config.yaml
num_hidden_layers: 12
hidden_size: 192
n_experts: 32
experts_per_token: 3
d_expert: 192
d_shared_expert: 192
hidden_act: "tanh_gelu"
moe_layers: [0, 1, 2, 3, 4, 5, 6, 7, 8, 9, 10, 11]
n_empty_slots: 8
router_score: "softmax"
normalize_top_k: true
routed_scale: 1.0
balance_loss: 0.000181
balance_bias: true
init_std_router: 0.00624
lr_router: 0.000496
num_attention_heads: 6
num_key_value_heads: 6
head_dim: 32
vocab_size: 8192
norm: "layernorm"
norm_place: "pre"
norm_eps: 1e-05
positions: "learned"
qk_norm: true
attn_scale: 0.177
tie_word_embeddings: false
parallel_block: true
init: "normal"
init_std_qkv: 0.0245
init_std_o: 0.005
init_std_up: 0.0245
init_std_down: 0.005
optimizer: "muon"
learning_rate: 0.0083
lr_mult_o: 3.0
beta1: 0.95
lr_head: 0.00624
max_grad_norm: 1.0
warmup_steps: 50
schedule: "wsd"
decay_fraction: 1.0
decay_shape: "linear"
final_lr_fraction: 0.0
batch_tokens: 32768
max_seq_len: 512
doc_mask: false
train_tokens: 296200000
max_steps: 9040
dataset: "wikipedia_en"
Below are experts of layer 7 (counted from 0) of a mixture-of-experts language model. Rows are named router (the router's row for the expert), up (a neuron's input weights, with its number) and show model dimensions 0-191. Each number is 500 + 25 x the weight over its row's rms, rounded and kept within 0 to 999. Numbers have three digits each.
After each expert's rows: "mostly gets" lists some tokens that are sent to it at least half of the time. This comes from a sample of Wikipedia text that the model never trained on.

# expert 13
router:505505535474532506516494480481520491498494477540526502488520476537466516494460493517510506464501518494507473523512479483562550502500511484537516492491517456511536507491516476492494454496514454503539476524467536481501503486488514520508543490484495494439490474524503473445551503525464490514501465489570513496494494487486514461543481439522476470499491474530508473470536537470511513459525502494484496529495488501490489547480503528525546508493513525499473509544473495471497533518507510488452525546529480512478521505476491513510475465514507457457462491494529497546493465468481520482
up0:525500498486520520502543526517468507479482463555500536509491503472491543454515500480501495424477481503483503504502499484512462547525530499514490514505490544481547529493516504522527502481489516500440499477510483537546490516498469509505441472507463494529497516505481527507463491538524507494460529500495523500489503485505517521498490522568518472473486455495459515492498463488488479495494457460513500542493459501465521537495527521482524523479475503491519473559511515510511506535499483531480496456527559520498481521532486467512495505484503484492479465456531483486474479516457548480
mostly gets: " St", " Sh", " C", "ist", " Ch", " Sch"

# expert 19
router:449500565519516501453548508526526500484473513535477484476504501477508487491522485487488462491515489508481518522530537483502495510497480477491494492509532486509497504505477484538496532476559455489523504460490485511502511481518487450501516555501507504460544496521495466463528511460512529571516520499514534502480466503505479541488505479508500450509483495490513531514490473486489484463524547510497471539508490492481520487507572503504476477499482474524503498528512499463528504527474529514455509471488496459506528468504530538533482558460476459512506511473526466494480485510471518553
up0:518511491488505505489545480522506537472480561490510471471561492502542515530541511461477476482498512463489494528501559503481481471489497545461508483521484486494475511539551517509510457499504459511502538477511476489488451553526457464504503518462450488479498477489469490490527522474505500501544535510544506510521512507493489526491474498488485457519491496481541483493486479502516542466502506495474491565476504470460464506510494484539479471488507499515486498512471466458565488566460523500488500542501498517498485460508534505498530486510481511524513490504465508518493501520501496524
mostly gets: " d", " f", " t", " def", " w", " res"

# expert 15
router:483539529510489517492485513484425471489472485509493544528494481478496466475478519501541503544459530470445499536488509536527503555485445497507540482495476527469511473525482500518498437517495480458456502512541480551515529486485467512540479475483524509529510479494473486538513488464486494506489480501489508487538522514473522520464504489485493495513496493528552486513502522501482516436493516502468515502500510420506516511509526467513480528510462512510498496471513534540513502484488512491496458485485506482518563511544485493486508537480465481519513523510496508529520514514505525476
up0:510478528541540501501473500560486475474456478457502504507502529536487526491470503536505500509471461509509495502499548499474503482524482515501440492517527536438491501492469460502520474516458475503493483508509530462512478500485480488474530517513534533486483500516500524574473477530487495432536509501539454521525547526488511500481533509491525499501480515505500535471510504541483498514517524516500485484515509483462535502481511505501522484506451492478484515476505499484528483475482544501484549467481500435511498515525469490494486461521487506532457495481494507497497485471554550478
mostly gets: " a", " this", " other", " two", " one", " all"

# expert 1
router:479538469487545508498483507517518522473518515490522521517491521500532473498501503485456480497512462489501495473489509472533513495490507505456524488505526492497510501489547495512486494458509511518466509477543526482535459537506471513434482519504539530544497548503538505482486457556466500475504491504494467501497524458494476514571493554509531531488486490494490458479481526478519517479479462492533455478516513530484520469510515493500464503483557522465491489497496532514493485484473503503529472502499526549498471470478515508448473526539463491492498489519557466464475511483543473490
up0:474507528505509482483472546493484513499528516479515495493507485489477534512473521479483510482476514508495537518498485490496476534591478487538542454484498454520516490537534485486499460543500488512467531517461561498511506490476541514478516486519492490472476504483554503544537528485494500477498486521494507456515470447525525503506511485524468486482469499498510525495480499499502547456496525488492500469510461490504513481475510484519458512458538490518530510498515517480511511468504500493545480473515544498518481487489527498448500522494543505486433512493526490568499460483533471468
mostly gets: "burg", "ville", "ford", " Angeles", "ton", " York"

# expert 23
router:520544515491500502461514522565508502512499497479505521469488569446489522522536502506485491531463517530544492528472512520497480501525475543536533553503500520530530502469481519453508458486494526477507461483465454533519464519489482493499492459522462476493503474494526475540530520496516442471526486461475496492467483499500501511481503536529492510482467533512528500503539477543460538460518521520511491532517520538516506496490498509505480496482521520482523488482516499433478474518492512508479500506494490487497514492508524514510527501448488503507492499473448503473537502452453501480
up0:479529543511474514471476515507493501515516510489491521492562502492486502538480538472479519486506503515486473489529534492539508494511462503512518516482502493457528492499525543453475522498550497445484501535515471538474489454512479512500497532487534481499506467524507469475469461470556465487499511503504497513467474511532492494448508535500483492465528520539475517524490468440513523528471524510534497477484506521499476511523523470515492536467513502512499505469461481482476470472499552472504521485456518503512514428480517491536511539489493480521543492518483546465554512499506515495
mostly gets: " into", " with", " the", " from", " to", " without"

# expert 16
router:525496575529480545504522508492473495491448558477530488472546491488496525534493515475505545501496493493474523481481504484506507509505530500490467503494517532525526459454479574482543501519496509482484474487473534497506470483476496499511513519517505505459469496487449502520508443528524505465514479496551472502515503490484501550470547471463507485501509479507514508473546483489508481476486464491522504525513475466487504427499496509513475529510513476514483515519505495496529497537500510489494504513463484546527516482469478471532503471525461520513518506504451532496494549465512491454
up0:465481499504532510520511530492513537550498509488519507489528500486522483440543504461479535490469495485511501517525496449480558497459502493433526497533480508500490520495508519478514499477513529547507504487512504473484455554458505475523540514521443537514534539494492500533506522437501489487527476488499488494489475497495473463462492472541470512450505542505493499485494484518519459508506501507539518548489495499457499491508536495515460506469490525520497546518533482501549476485494514516480473477489456488494511495511520518543498485505535490490506474543518465466483473504498526457
mostly gets: "\n", " |\n", ".\n\n", ")\n", ".\n", "==\n"

# expert 22
router:494514465479512458503488489505471553462446467503491494517522489544556470476484518461493486502469441457487492521538485495489492465521501514483474522546478487501525479475497520487494497526505478518488490509476504537494514515493523516508550520459461521548516491464543497474477518495477485520499511523487528489532459501495500497515508513442521460474513524513492505479485428492543485495518493454502516503521504500484497520468561487557491511497479466535513501515469473517516476477476496497495552489549504504524514539476507534520515558509488541499512485480479524489508539484481490526
up0:509526513532521515486482505526529503520466532507492470491533501509504512506474450465484494491487470480521523486424467493512512536508518513504485507533521470501498470488521522455466487524468513495511498524537450481436500477489513515500488474508539519495537493465528455500504530515527501464500483538490521454515494528493534553537454520480510562480518526514491457498473513453466517494526493493492511506501525465545477507509488512468503449489543517480518520518526506496467483535513547485504478447512483498535477485523519533546499471537510489477481479488477489505500471476475529515
mostly gets: "u", "i", "19", "h", "th", "ai"

# expert 4
router:511540507463532501461489486506465515513487525460522525496509481493474500512513493497523472518469495537531464501472481509450509509486476484488486477514507530491462468518508520547544498521466502457461480548506493516544499490478512489467487531515482478470488495527455546487502505542515528492516489494527494511493488526482479464472502512478472504542487494461497562470466532484486497465511478467510509459509512498494517515514526533463469523537487486479544482503530463500458503515544548531512525471469522540539541470518503482456513516527480543487533505501542519466464521507485513520
up0:476529499490555450483485499508543510529477506498493519492516542495462480502527503483489468464519535507466501520499529500529501504492474561479470511545511469490519488517488521494529473489507462467516479514503498536507506523503519492493459511493444526471490516443456555500500498502534448513568493477513452518500521476465476481546498500519485499481487538515501495470503495514495487492515557458494515505500504530524471459491496506489494493484493475521525496474498444507496528566517507541461494490545516501509497485530496515504503545486526506464526459475484465455486513521540506493
mostly gets: " September", " January", " years", " February", " December", " July"

# expert 26
router:535526526482536476494487505531527482491474544516495499536509487541501482531548461535497543487514487483496515518478574554482531493508503501465482528485498519452535528524523483493472501528509475507428462452466484534471483497509513481510539490502506520528517464511500487466506514473510505472459474527482516475501537507475496487478519508515483503499461506472481480505461521532544497469483464522540511470470514513524514457465517470492527506509529498494521520509521526480522510464485509511506457472479490475523499476533457530537501470491506531551491519484472522522487518469529472503
up0:514520514499482521500513468517473500506512495482535513481564545476511486488491542501512508494473500493535447493462523508501478537492500526510529523496513549496526498474445498511451454487512493514465515510530495486539478490476466546488490527523475452497526487499511489505499537457487493508536482492497516519530549489488506520505475521487511521485491495484465514484467479525536534480539494529461504457479488557520489483452544497513491449492558509505515496527511491476500513511500521511521492435475526469504451500517507493474497490496439496461508514475517512516449478548481537516
mostly gets: "0", "1", "6", "5", "4", "2"

# expert 21
router:478476501500497555520511496523535522487522512491489521510495534498489515473513518499475508502496509480485517460504514502460466470503455462488513515491488467503539506525485508502493541486487473494492540512522536509478488453508516479485492538447494475529554468516477524512514521504484517503527446535506480469503472467490548533513514495524521524509491494463481454499509523504451508523499488475535468491488496468498549476474512476467485523498469529469469495497491503505474492513538544512547475531540494486442560505489512486467481566497526485506485515464499541482571521470469506497
up0:522460555466575516494488504512491499493480510539477511441495504529481484513494511491488512473535479528492465486546503526519470509533508533496517468515463503509531518490500486520456501487470493548514483555452471496487510497479476488527516469527523521524484528503535470460508458484481493507520524469501502485544510510480466482528485509498482509514511525490510477533526503518522508563462479494501509538484467495522478504488464525479498460518498455452515478535504527512494489480498517542505480469481471428520471542509495516516480523508531546445499475509473519501498516525494518480
mostly gets: " was", " is", " it", " he", " were", " had"

# expert 9
router:464534555471480513519509479511544544518527473520464443445523515492471499503495522529529495501507519507497514490501505505507462517474503501491474442526532509502489514448484503514510507511489481521537523510477494517567545502492524444464487486497496494491453505538459510478521486476506508507499499515554463528509487520485558512497485483447505522538507465536507530482535530476480484452524503506473501511501478507447518478524473464505506466513475485474490472481494508499481510506489495525468507495526479467464524452482492538516483496521512496530513519501480520508524534564471526475
up0:452497544493514519536512533501496524522515523581542501551512523530503546497548498533489493471482541544504528480524523544527488491474500484502500508497467503492508533484510488492496515494515520526509512462487517423521515475471464510499463509506487479485474492502484465487503499497493474509504493535516508513478508473476503513507497507449481509539483466463461501515503448503525486508503497531483497528459502509514471492526487468512490503475474556445447491517527531469480481515490511492498475491474547491475484516501506478509531540426496502530534521473513483496499463483473483459
mostly gets: " g", " cl", " set", " fl", " rel", " pl"

# expert 20
router:552465470523506469513498497533505511527499498521497505525511479470470509527480532479505497527539442514527548487486510508528465478506490491499468534504485507477467532558500527488525475483487515513442483509488533495492489531511511502524499498501498518464527484506491454532490494473486507534486464471530490491511516502483501535492467516453514490535473492507470529517530529497481502520505484457551517502502488488482546516470479553533451553516514499524501477506494515459475524516545527482527515514491531446506456479471480514501475474460506480522447465471489439483513505460490516516
up0:526506505494523522514536464520481554513495515458499532520496497468469481520470509491504531474445428470455456506493524482480504510483484525528510546539500502512511502518540452494527500476495485512507519545523526498494461502501487455488519512487511527520478517486534513502475522478502482474490491479489484515526499449489471486501508544462545534543510515485478526468520504477510462461466494476482538505516535514515502506485547483512469532492530512493464448477502488523549490504536491479522501474487510544482500505526478525513471522496456475542483515452467507506540489488521455505
mostly gets: " |", " —;", "°N", "%;", " /", ";"

# expert 6
router:520451457492498510498521514513492497510515523485559541512512516485477518538500463492482515475473533539459487547507508494474473510498527492522531509522534499499528530523506477462479480528549525500487491471526490502517491541497490481492469537543481527546533508467493461500463514494517515501506504518473477517452488512510476480497506489456497532518515521513492461560517524490501483510495528511472530498526528509477521470495523461463515502524475478485452507548521497541491489467487484494480496494473520478501466497449546521508504526501499508495504433535556489454514496490477459445
up0:488507478529469458481510540497510476493526484454519508553512509508469552482524466482502515504456481482482491473477506510499462511519508504525484477538511482509487532512532485512546453518536484461490505521505486493517492518505524501486562471504505501504503519533472484504541512533509496510496522453510492536468498493478481485470503498463478506515434533519550509437498491489528504458443524499517526487485485510463531488501503509495487473518487508514492532493520468535478493515505481546472511537449493493511535507458489480439483490482521499544515552504496469481516515502475541555
mostly gets: "ative", "ple", "al", "ial", "ful", "ration"

# expert 3
router:469473526480509503502508492499510569534519493521462519489484516505483460491497484526515552508492522545472520524511500485543503516467507483516520481500475507511476520533499509535506525529485468462470489558498521449536458475516492525503487493533516505547478524541476511492466478492514494509523493509484453509521526485553520475481519473452512524461530437514469485452496532484478478507505452512465486508488517520528524453513509492477464493462459505522534492452511443492512503511493513531497471465493505526479532549475486472497517488507516514496501514499483503531504483547476522474
up0:461498490490494469491543474506512524498492545494499539500484471512482481485504508483522495523449505520492498542469526520538523515500513519498498498525495511491498473548547514509510477501441554534531565478484523478551498498510474509477500489503502477503492475484496456542520463514458492478482476516477500514504526521462514472514503510478492481498501500484485473533538482520485432511511517486537506477501460554474499509530507509507502528445487476513481520457493463498522516502556513522479503495444505502538517551471492478499545497469449500515486493470525513450522464479538495522
mostly gets: " film", " known", " released", " game", " series", " company"

# expert 10
router:466535464492510516512520515477487504527510514546519516503493508483475509497521503513519508441483489453485473499451487513507517478483463507508459486520503471476516527478525543514507526472518492522530509440527478486492475533514485480509529474490501518500517517467474473470449512480504519502571483482512527472468500520524493536474466494521531501478542512525511519523552460482504517507474529484512525494519457464484519542493545509461519487478474503454485503466467522503555507464510464516532500505523528474534492536468504533535481495465502506465531497535497518507557466495496468494
up0:504545516491500518462522514510428482487481516494495519487473460481534462501459515500533510496502506523513537536523503457490479477489505493506494496529485533512498465494480463498545486524537524490485420532484514475493476466508459489558462479509454526498506499527513520462499494474471515503525491487520485503499464486482476518537511526529467510474451474540482505541541508489506468513519525497552516511549516509510509510488513483522519487507508521526494481486523488475444541518564496490520521463480512467488480481547480502521551527504486513513484522504479492475527462478465500495
mostly gets: "ennis", " la", "de", " La", "urt", "la"

# expert 31
router:495468542489493485510520462535501471486536516474509498539529460508481465528501508451511495536527485500499502537475506525511478489505498497539471509479493477494481512492494508499473483462485553534532488472476487483496484489512498516510515450454479470450509504497523533434538502466513463512524464495502520484515508513495482470555487484503528497450506515492525538523478476498538514526455536527530480505470535494555478510497460540519546507491499518504484567522531537485497465520533512509498490504513493542514492451532478494516509510433500514462483478478515514499460496510503503507
up0:517473501503490509524539503538542474452475472459500521540512462477513528453505529503496501549471492506470462506478549491503502461499510477522477531520504528502488484482518506499507461495472477479515531504501521499473539496507517485453523520483448475553476497497513482447515523487498520470495549503539544538510487497518512494505552427536512514496475507477503489511524495529489474476512480504505520512486533470484496538503528525481520538474469485477559512516500486501461484509511526479482445527483528509517513501537518475518462469470527473501476493468483531469494500490517553488
mostly gets: " A", " K", " L", " N", " J", " S"

# expert 2
router:468443518524467522503522515484497518541471468492464527510518511521522476495505515480494501487474507545497511478514474537540477514488522519478507457484483530521523445534496513508518511483532534507500448500480484554475453479516510510501496475553460449488481440493487493541526468511509490521512512476491507523517494507488480481496478466519483485526497531524517516483509524480454481493518549525527477472507514504507501479507521528544495438494491505489503515543542489497523490453510528536536494507517515487451459487526475501482518528512525533473535520521479449494476474459532477480
up0:500491527489490527493553560481485566485485526484468502502504499514471496487509497477516535515514500530509531476519469496507504481535529478548484469481473437500549473478547519520568503498478500501489516522516551492456558462464566494481492476518483458495525514473511506482516506509525520518488514523500465516515536496526518488495469526486483525529487527506466483468472473514492504508498512439491504493496488483464501463497492538451520501529490499516469528465525512478493486512518505488452454497533494479502521515487516522466503518499510464470448525519514504489516450495504474494
mostly gets: " in", "In", " In", "On", " during", " MPC"

# expert 27
router:491525543506485515507512475489489497519522453456466463554480547488535514499558471485459545494495495570495504477473486503530490491524510552511529473499535474489465514511520487474465459462538521491486521449581473501476485510499513520482489528464492498486485491519492475515522498456510501534502524461505512491496494463483511480460509502479482467513533493501512523520495470546511514495543474513479508547490486516469513500447496479487479461492498525525507495551524494485451487527518500453499513501528484496493500517515515485537471484482519501514541480494481541523529491525510499488
up0:503493449513506498551510484497485502462494497502483481540458493516496533495503483546520535514486541464472486522471512450474466485562501547494493495551458456474472511489525501504553471471546511503511504518538509506478511483526512507552503508504502481524496485504522470487489483476475464457503491498517492494427522497498547512532502498504522514498529488498489516513468512511532434463481495524477533514486487522476479519501456479499508518520531510443523528491563493521474494515488491535533525497499510524527488521487466517473467508455485543498522498505482515455520511499466492516
mostly gets: "|", "-", "=", "==", "====", "==="

# expert 12
router:516485529465466500514476527474455474479484493458525492529508464568484510486499528500520538511524514524482461549512504543480527488494458515507487495530512471457470498520483485487516534523523502490543550492522500466472543499483515463491469505534500477465473487525500439444491498478519541514470520515508516530489555477538477464507504472493475506555528481534487535482484521490497484536485452476492489470499466472506526514500505493515533496504537481516460508543490475530521496504546496455493528491491473437498500513490503484527481479526523497514474508505523508514505474504487514511
up0:481497512513500517507488463493460516516492483515521536526496474512521540526463516490548514540513532471532467520481508538507528536505483560485509488498502520497504504513494500473527496476524509509446501511509502485481494532493527467491554546500512414459522489515500474472515470495493462519461520477502476531487539531480528561512502534573465493497462483533472478489474525447495486536480504481485478459515508463486507500522503475529511501486487529483515518528469518506494419509462508497479522533515524455485483501488493493481499481452475496517500500483523487510505483495515489495
mostly gets: "un", "ur", " re", " Al", " con", " Mar"

# expert 7
router:506513560493467496476521461486491493471505498490472485508520481468477537498482484476445467527456501471493542521537549503521457503484515477505545517483501483460466526540502520520522489537504523521510498549501455515469498491487471505522543501473526498495485504450537523499517517475484524507538558465483515532499461515506523491490481495463483505536486450503441487466505491533491485511487508487487498475492502520511490464475506476519514535494460532512500505508522474521502512509453496531523492484475490491499505548515490529556477465538474531482491511465466516470516517473546533530
up0:458509518537505476538439550452449480442489494463542551480535495481538520521465513502521464502552486528514532462471520490472514490487510482502503521537519517457470505456477526486475526526487499534458496505463504539503465483541523466517492486484492496488505531499513510487501475484534511514484503487478499484510503513484527553511504503501495487527520507518475525478488511471474535461514507505506547501511495485482528512486474497522491453493520490455520491514499441506484473468526546521528503509498532497478494481472482542495526486575518484493510505525492496521489494541465492490
mostly gets: " ", "20", "19", " Apps", "18", "10"

# expert 24
router:489490524488514466475527440479468488518510519504513499505481506508487516475500496437533518503517507544547514513498462519465464492529513510503467534504519539538465443487527485521542502514476501470482483476469503484475518509527495521530514495477517510466470516493502511485486509459475499505505542476492525508516551467498472537486541522514497529491510515449460524524548474539434521507513478488505523540479478499516466555525472506470524505479495498465513503468487497516516495453488474471512542495469486499490485540494499481569520497456514479542511508545494514509486516520487529514
up0:527479486496504469508485477526513519446503488517466498513524518507501544506510485486464475486519462522514492464517562459427487489491498542490512533500507455519528489588522495503520498444528473522520527513499509473477465526479474477504483492471531505491503568509552473510529497507479484556525472517531494488515476501487489508530483488456515485488473490494517497507523477514464467507527502511506512486519535527449517473494511511498542499515499490511529474504493484491512519485487480452540489492520511522480486499507491463478504490497556516477442559492491532463498495501490539503
mostly gets: ".", "–", "/", ").", ".\"", " ."

# expert 17
router:551545519492483485522507514479477500539487477510476498475530501473544514507557483543454494476473466478537464498526476504471481523499471478501484518469520579516518507524510516504496483494483431510480507497555488503504551473464488506506521543478512465524483506486459519521471462502500463506482514515497504478461502558508498533495508517545499502494516482503524510508549472497527513470457511549488487520513495505502472513502474487514476500453516501488545511464496493533489495525491480475507498495542561479477468493512494477484544491518478502507515464442531466485490524484491493519
up0:508504525519494509531547471543507454503499517507524435502534507519501486511511565525485553510445514497465500527524531460498548497505508530502465535514538529487507558461550480463473497498477455490503497485488482535531487503521479465517494495458482530504485509489525466503471475508538488545484534498511504510495503514516478462477523436458504469507508503467495493556532494501480498478490485485510464556516504449511487502494480501528499515530538469501532460459488510488480474493487516485512468476537503487490514496450487528503480511519478490513508525483500486513483498511541486508
mostly gets: "ect", "act", "ult", "ight", "itch", "ent"

# expert 5
router:529491495515543512487497506499458498425521488465514472497493503510496461462457480471507533474521483504473532468499494498469500527486514526486489502463532505541505505464482487451509504458481529472500526505510512503504480516438484520522500502538538544482502486527479538515517503468500514559489549525502500529533490504561552487513480492482500478481484533460515538497496466534503486528488502499494469500459435554544512538498518480476514525514505500494474502454483442526509496502531518550536506483469477501499525491488496495514474522497534487491485489482494514492478496517521457479
up0:496507484507509503477490501514492490512489497518465501484483509480504482479490490528514489518511499477529484459466449473496518476516470483512460505498474588496490486512495524466521529478513504512500474484502509565461519466501503523499560507489538493488516533486468485492484465419449509483545479474493501462524491455532473509486504514474538492504499510483522466525520481507487531488486484514500523529506479513523496540456485483447554528561478520459505485499486495510517500494467529515465508479478511529524487528539490512545547509494469468488502522478520519475531542531519536490
mostly gets: ".\n\n", ")", " \"", "\n\n", "==", " =\n\n"

# expert 30
router:489490476510455499509470515458515503470497521472508505528485526532507491508458528464489492514466517490502518511488475500540538514524469568494488490500515503511536525493525473466525470486491517492546470534480515508474520458497488510471523498511527469484531487504523515541512515526472494457502492524472488538509482475486533452521508471492481536535484527523469526514478515524520503510536519527443519513501519481495509504531523529506502548474522536509501486489502499461465473453517511482439456500496505523497528545478519523465478475428512480505472505524504489527460498512566464480
up0:473510495481552497523478488482471467447479519513494513507505466506494511488507520465484494488477503548508537526532519531554478512511501527502528479510518509538468480500495542500490489447494520507528542504473508491519514501522477570484505477470493493510526543447537499487510478529485530501505469511504452484477488455486491524483494473507513491509540481488472537497485530538546531514478441521448500449500518497471507515460490509568496474483487496498463509495537485506489473499525496493515504518496515480498448510477523547457491533517453516530498451488500499531475471486486512510
mostly gets: " his", "The", " New", " The", " United", " American"

# expert 25
router:516484492528481519540474482504530521470511469495492504462535513512546522529497520477515479495493493504504499462502506523481487521504493479479530500449486489498519494512471505504481491518495511509520516489496507487516535512526522519462499523496495493470510517468526511474517473520494474494503500524485396482490508495507519495498516490525515518511525550534558487478480489537508507499569481516512538476498501520516490513488478480512514433526524458466459527469478475538460520476477484430468500483493500531456445473527519541513510479476527554515514515475459460455526502529497494481
up0:491521530499514501497540458524487512495498531512454528497542494468512495485518488490564477485523507524490449496525497516505534532490514496477484479497489501505469493499532452505479558517513496507500502491471537509465486494479473512477495520490465457483515488462471489529494537501488471483507486501504519440525478510474487543468531552500518510472499532556508463483463473469510534481517492508477518530513448495541493541438491500509487476507501496526547512517491462491477482508553549511523490523503474488465505520555479539500525517527532526501446490499510460503463505475493517512
mostly gets: "idae", " JPL", "og", "oc", "ology", "ograph"

# expert 28
router:518499469471466483513456515488528497523514497505559527487527518519511503511492500548422500477525527473498490430525483498472536503496486515481485487507517479496471510492521504527539477499456501529509505481505495456512534497512481488534488461483483493526442500445515484473484458508507488506479543486526490515539534507506471545575493494506487525459511513510545461504453486514520514521477469512481517478517481487509487536537476508505500447478499530525476533514505515474522485523479481495556498515490525510525467519532501508465471468526465481501515499536488504498541490476536495519
up0:495495489457494503507498473501481503486478512546481524530541493493538529515486538533510492480512534568494475508533508504495514456490522517457471475505479536465502497445527481508535508521521455494523516518487517544481501484488498501483504489458496460485521471449475454497502511464504517522446489539523509531451477515534498509452493485488534501470530483473513461499522511514544520509502476511487541435458465518498492514526521545492480545505517512476483478484490474524531485513505519536535507492480480505497493523484509494529489478474525476518544482498448460518531514477532518475
mostly gets: "iy", "ald", "z", "č", "ij", "bert"

# expert 11
router:481479537524507464496507476470496488535466470522471507555489511517487530481518507473502525533461455513519496476507478494506482509471472488510526486512515478527456489547532469492515492533504515463494493518467510500517520507528534488488506552504512535488477501476446453529451504521507540520512484466506491485507453539472530469490487550518528461527497476503488473532483515510467521502505496483529476513474473563442488512541472532527540461524468530523506517500534508465500481482508487510520477497450498497495518517487504484472540509497498461427483520493467512515503526489523502492
up0:528529506473516508475477489500510529481512505477490466535536546483504516475452464507494544479494493487516458480549479497521491479466450524476503506515483509525502505493508486479495502448492485528529492501504483439538552482451488450470505489495528508530503448507502521502478511507497506502464461487493506517529494484511505467521527504516490532444533515469521489543548494505510522502467510498533492470523511536496502503478473464546471552459439520521524506512482536494521468535467502450541541523510494497512512524472504533497481492510497471508523486513518485459536523535502474485
mostly gets: "On", " Phylum", " Died", " until", " Animalia", " born"

# expert 0
router:523481502470516560465509516548520461517502491517557509475511479466471454495457509488511516498526463488528506477536531493438507564504492506518502469524459500481479511518519483469478547509455504485483448482480527508514492451540520496473490478522512513495498494461518542452510545467510486492475508494506487471493499515502490571479501502511506509431497484494507483467523527537509489499539515513512548484490502488522472467471523501490500480533478529516500479504478538515489478511498496513471500472491526475526523534524508478489496510505540508538509498554530466502470453507495510496
up0:497496479512482456454500503504508551503498508524532491462544523499484560441525509479490506494498528502515500512433537519485494535497502536528535481483455519442516473523512542488489484520491489501508507480519513519439546469478537515467537498471474535501477523510477499503502523528528495502530445489507530522497498468481483489497518537510513497510482511449493536478527466530458528533512516492499517510460514518493510510493502522507563542481513502507509478501506493499476472467506500491517481483492475502475465482523489431485479504533500498486475524506536493505505452496493542438
mostly gets: " km", " century", " million", " kg", "m", "-year"

# expert 18
router:521512531524508529516510527500539480486425518473458477512464505484498483506484530464492540518509553487512516497478520471514517500478529508517506500511453538480486498472477476494525487460478486503446489473487531508475548511453527506499486504449495500496509538503530470551447458492497490516525510488490489511467466463499508488529506501535514500481474519472456498522526486504488534495523490472533512488490455497489480523543509518503479483481508520477477530507506484540453479482550489489531482486543519486515463510488503481503549513539509517494460521516478494515511444575479512483
up0:448532511512508528531508489501458536521517533502496481504489555499494506492499482460508542481512505515493530518531489464497504481507498515487525477512474490505482463495477440464553511493532462484526456471493495459543505517537464489526464509462507486476498496491525522526465527487471476529491497505506495474502506482516499466492506499489519545510433512482471488479506490518487505480486461499482519506505511479519512488482510484507443526539543502501449558503529471550529496493490500520498556487518500507529484510545524493476503497490561474506455525490482487587521506474497506506
mostly gets: " and", ",", " who", " but", " which", " or"

# expert 29
router:490538562503517454496472474519536506525490463529522499513492523490462518462485502512491498519479491522518488495496518491491517531476518540505498508476514513520543484479498495530470446505517512457453510522530534519533502459447481505521497522500463500557511476509492472542436534507517500490483521500474512505472509496486526562508510512506499516473492465465502497505491471482444476524448517524485476521445495496523476453499503502480494490494483487540522493535511475490519509517481530537539495502464507537465509475561492493480544510512479498527510491481536492469560499502489494471
up0:460546541543493502529521514507463517505503507512524486545467510486458482511504517453496515516481438512524540474496494498504515527514511483500527479490494472450468514462511496533479481491494489469478486502479512504532520499462495506545460563473484513480518483502475511521453502532524530506469530446512500501492502503480525498498498448487504505496458489527468524511519521505519501503496512505545500472468490496478495489454541483508489502486477525517514515510524505452491556504528521543517506482482466495510544469470493527468532542536525508477536519451559486483487504462510504449
mostly gets: " However", " had", " used", " him", " announced", " served"

# expert 14
router:521502443514524511503474468503513497462486504456498498490493493516549483506512466455534472505523502486492534484449516487525500444567472518524521499510496482482551516484520498509511481478501476533504488514518512484501502523498491520519500506490542509448524495538506492550474521507502494568474542438525514485532464488512500507489468509472504477511508450501487500518479501493476471519493490474522505488495526515486514513512446499502522516516525540502465496495534490429497526539548468492553470533522496518511454519505449478479513467502505500520471488522500535532489491461495530525
up0:489471499503482478497472551533508523504496476527469484465534558485543504529535502469482458496503529494477465505528481529484476455484483490514468500472523500560511527501486514506517502521457505518501495469501482554455446509500524475488527502506524509504473518517509494515605515529489498495520476513490473567533471496525456525486501476463506529516494523557510509510511515514511484475497458468478502525463477498483512522509529490536512512493495467454486500494535476480502462509507504486454494532502519470541511498523499530478503514457496489495487528525497512482487459479479498476
mostly gets: "|", ");", "\";", " *", "',", " ;"

# expert 8
router:475494480486519492527468517505493526452512543505499532490472475501519475482488443527523480489511498534549488526513482478558515474517535504465504508495500508516475496571514531501471501485493531480495489533519496462467481483481456506489504526513479430519506533509515505475526507537461493485514487484504506498478478487496506466525540503521512510468466488509474490447523479491541513525499465509476482459507528460475514496502474552471503522507526506507541488506459512491501486504546547506485487536485486567485485527532511477488502483501526469459506490533531504487448471485524537550
up0:502495501496474488542511476526441532491478516491503492527508535535470512519518475542447541529476506528490463556482470520491480492456531506505482488472492522504538538486490522487477466497560518462488516492484496475548515483510532508486476495507504468505545514517506493460527502479514511460523489546497498499546511491519461526511513546492476544459537523498479474462515484500501493442489498486525482453540449530474492510448502501528535495547473504485464499503494504513524504516509501499531504502498539492527518476484506490531481469513529477464459513514497479522551502476486488473
mostly gets: " States", " University", " John", " State", " City", " School"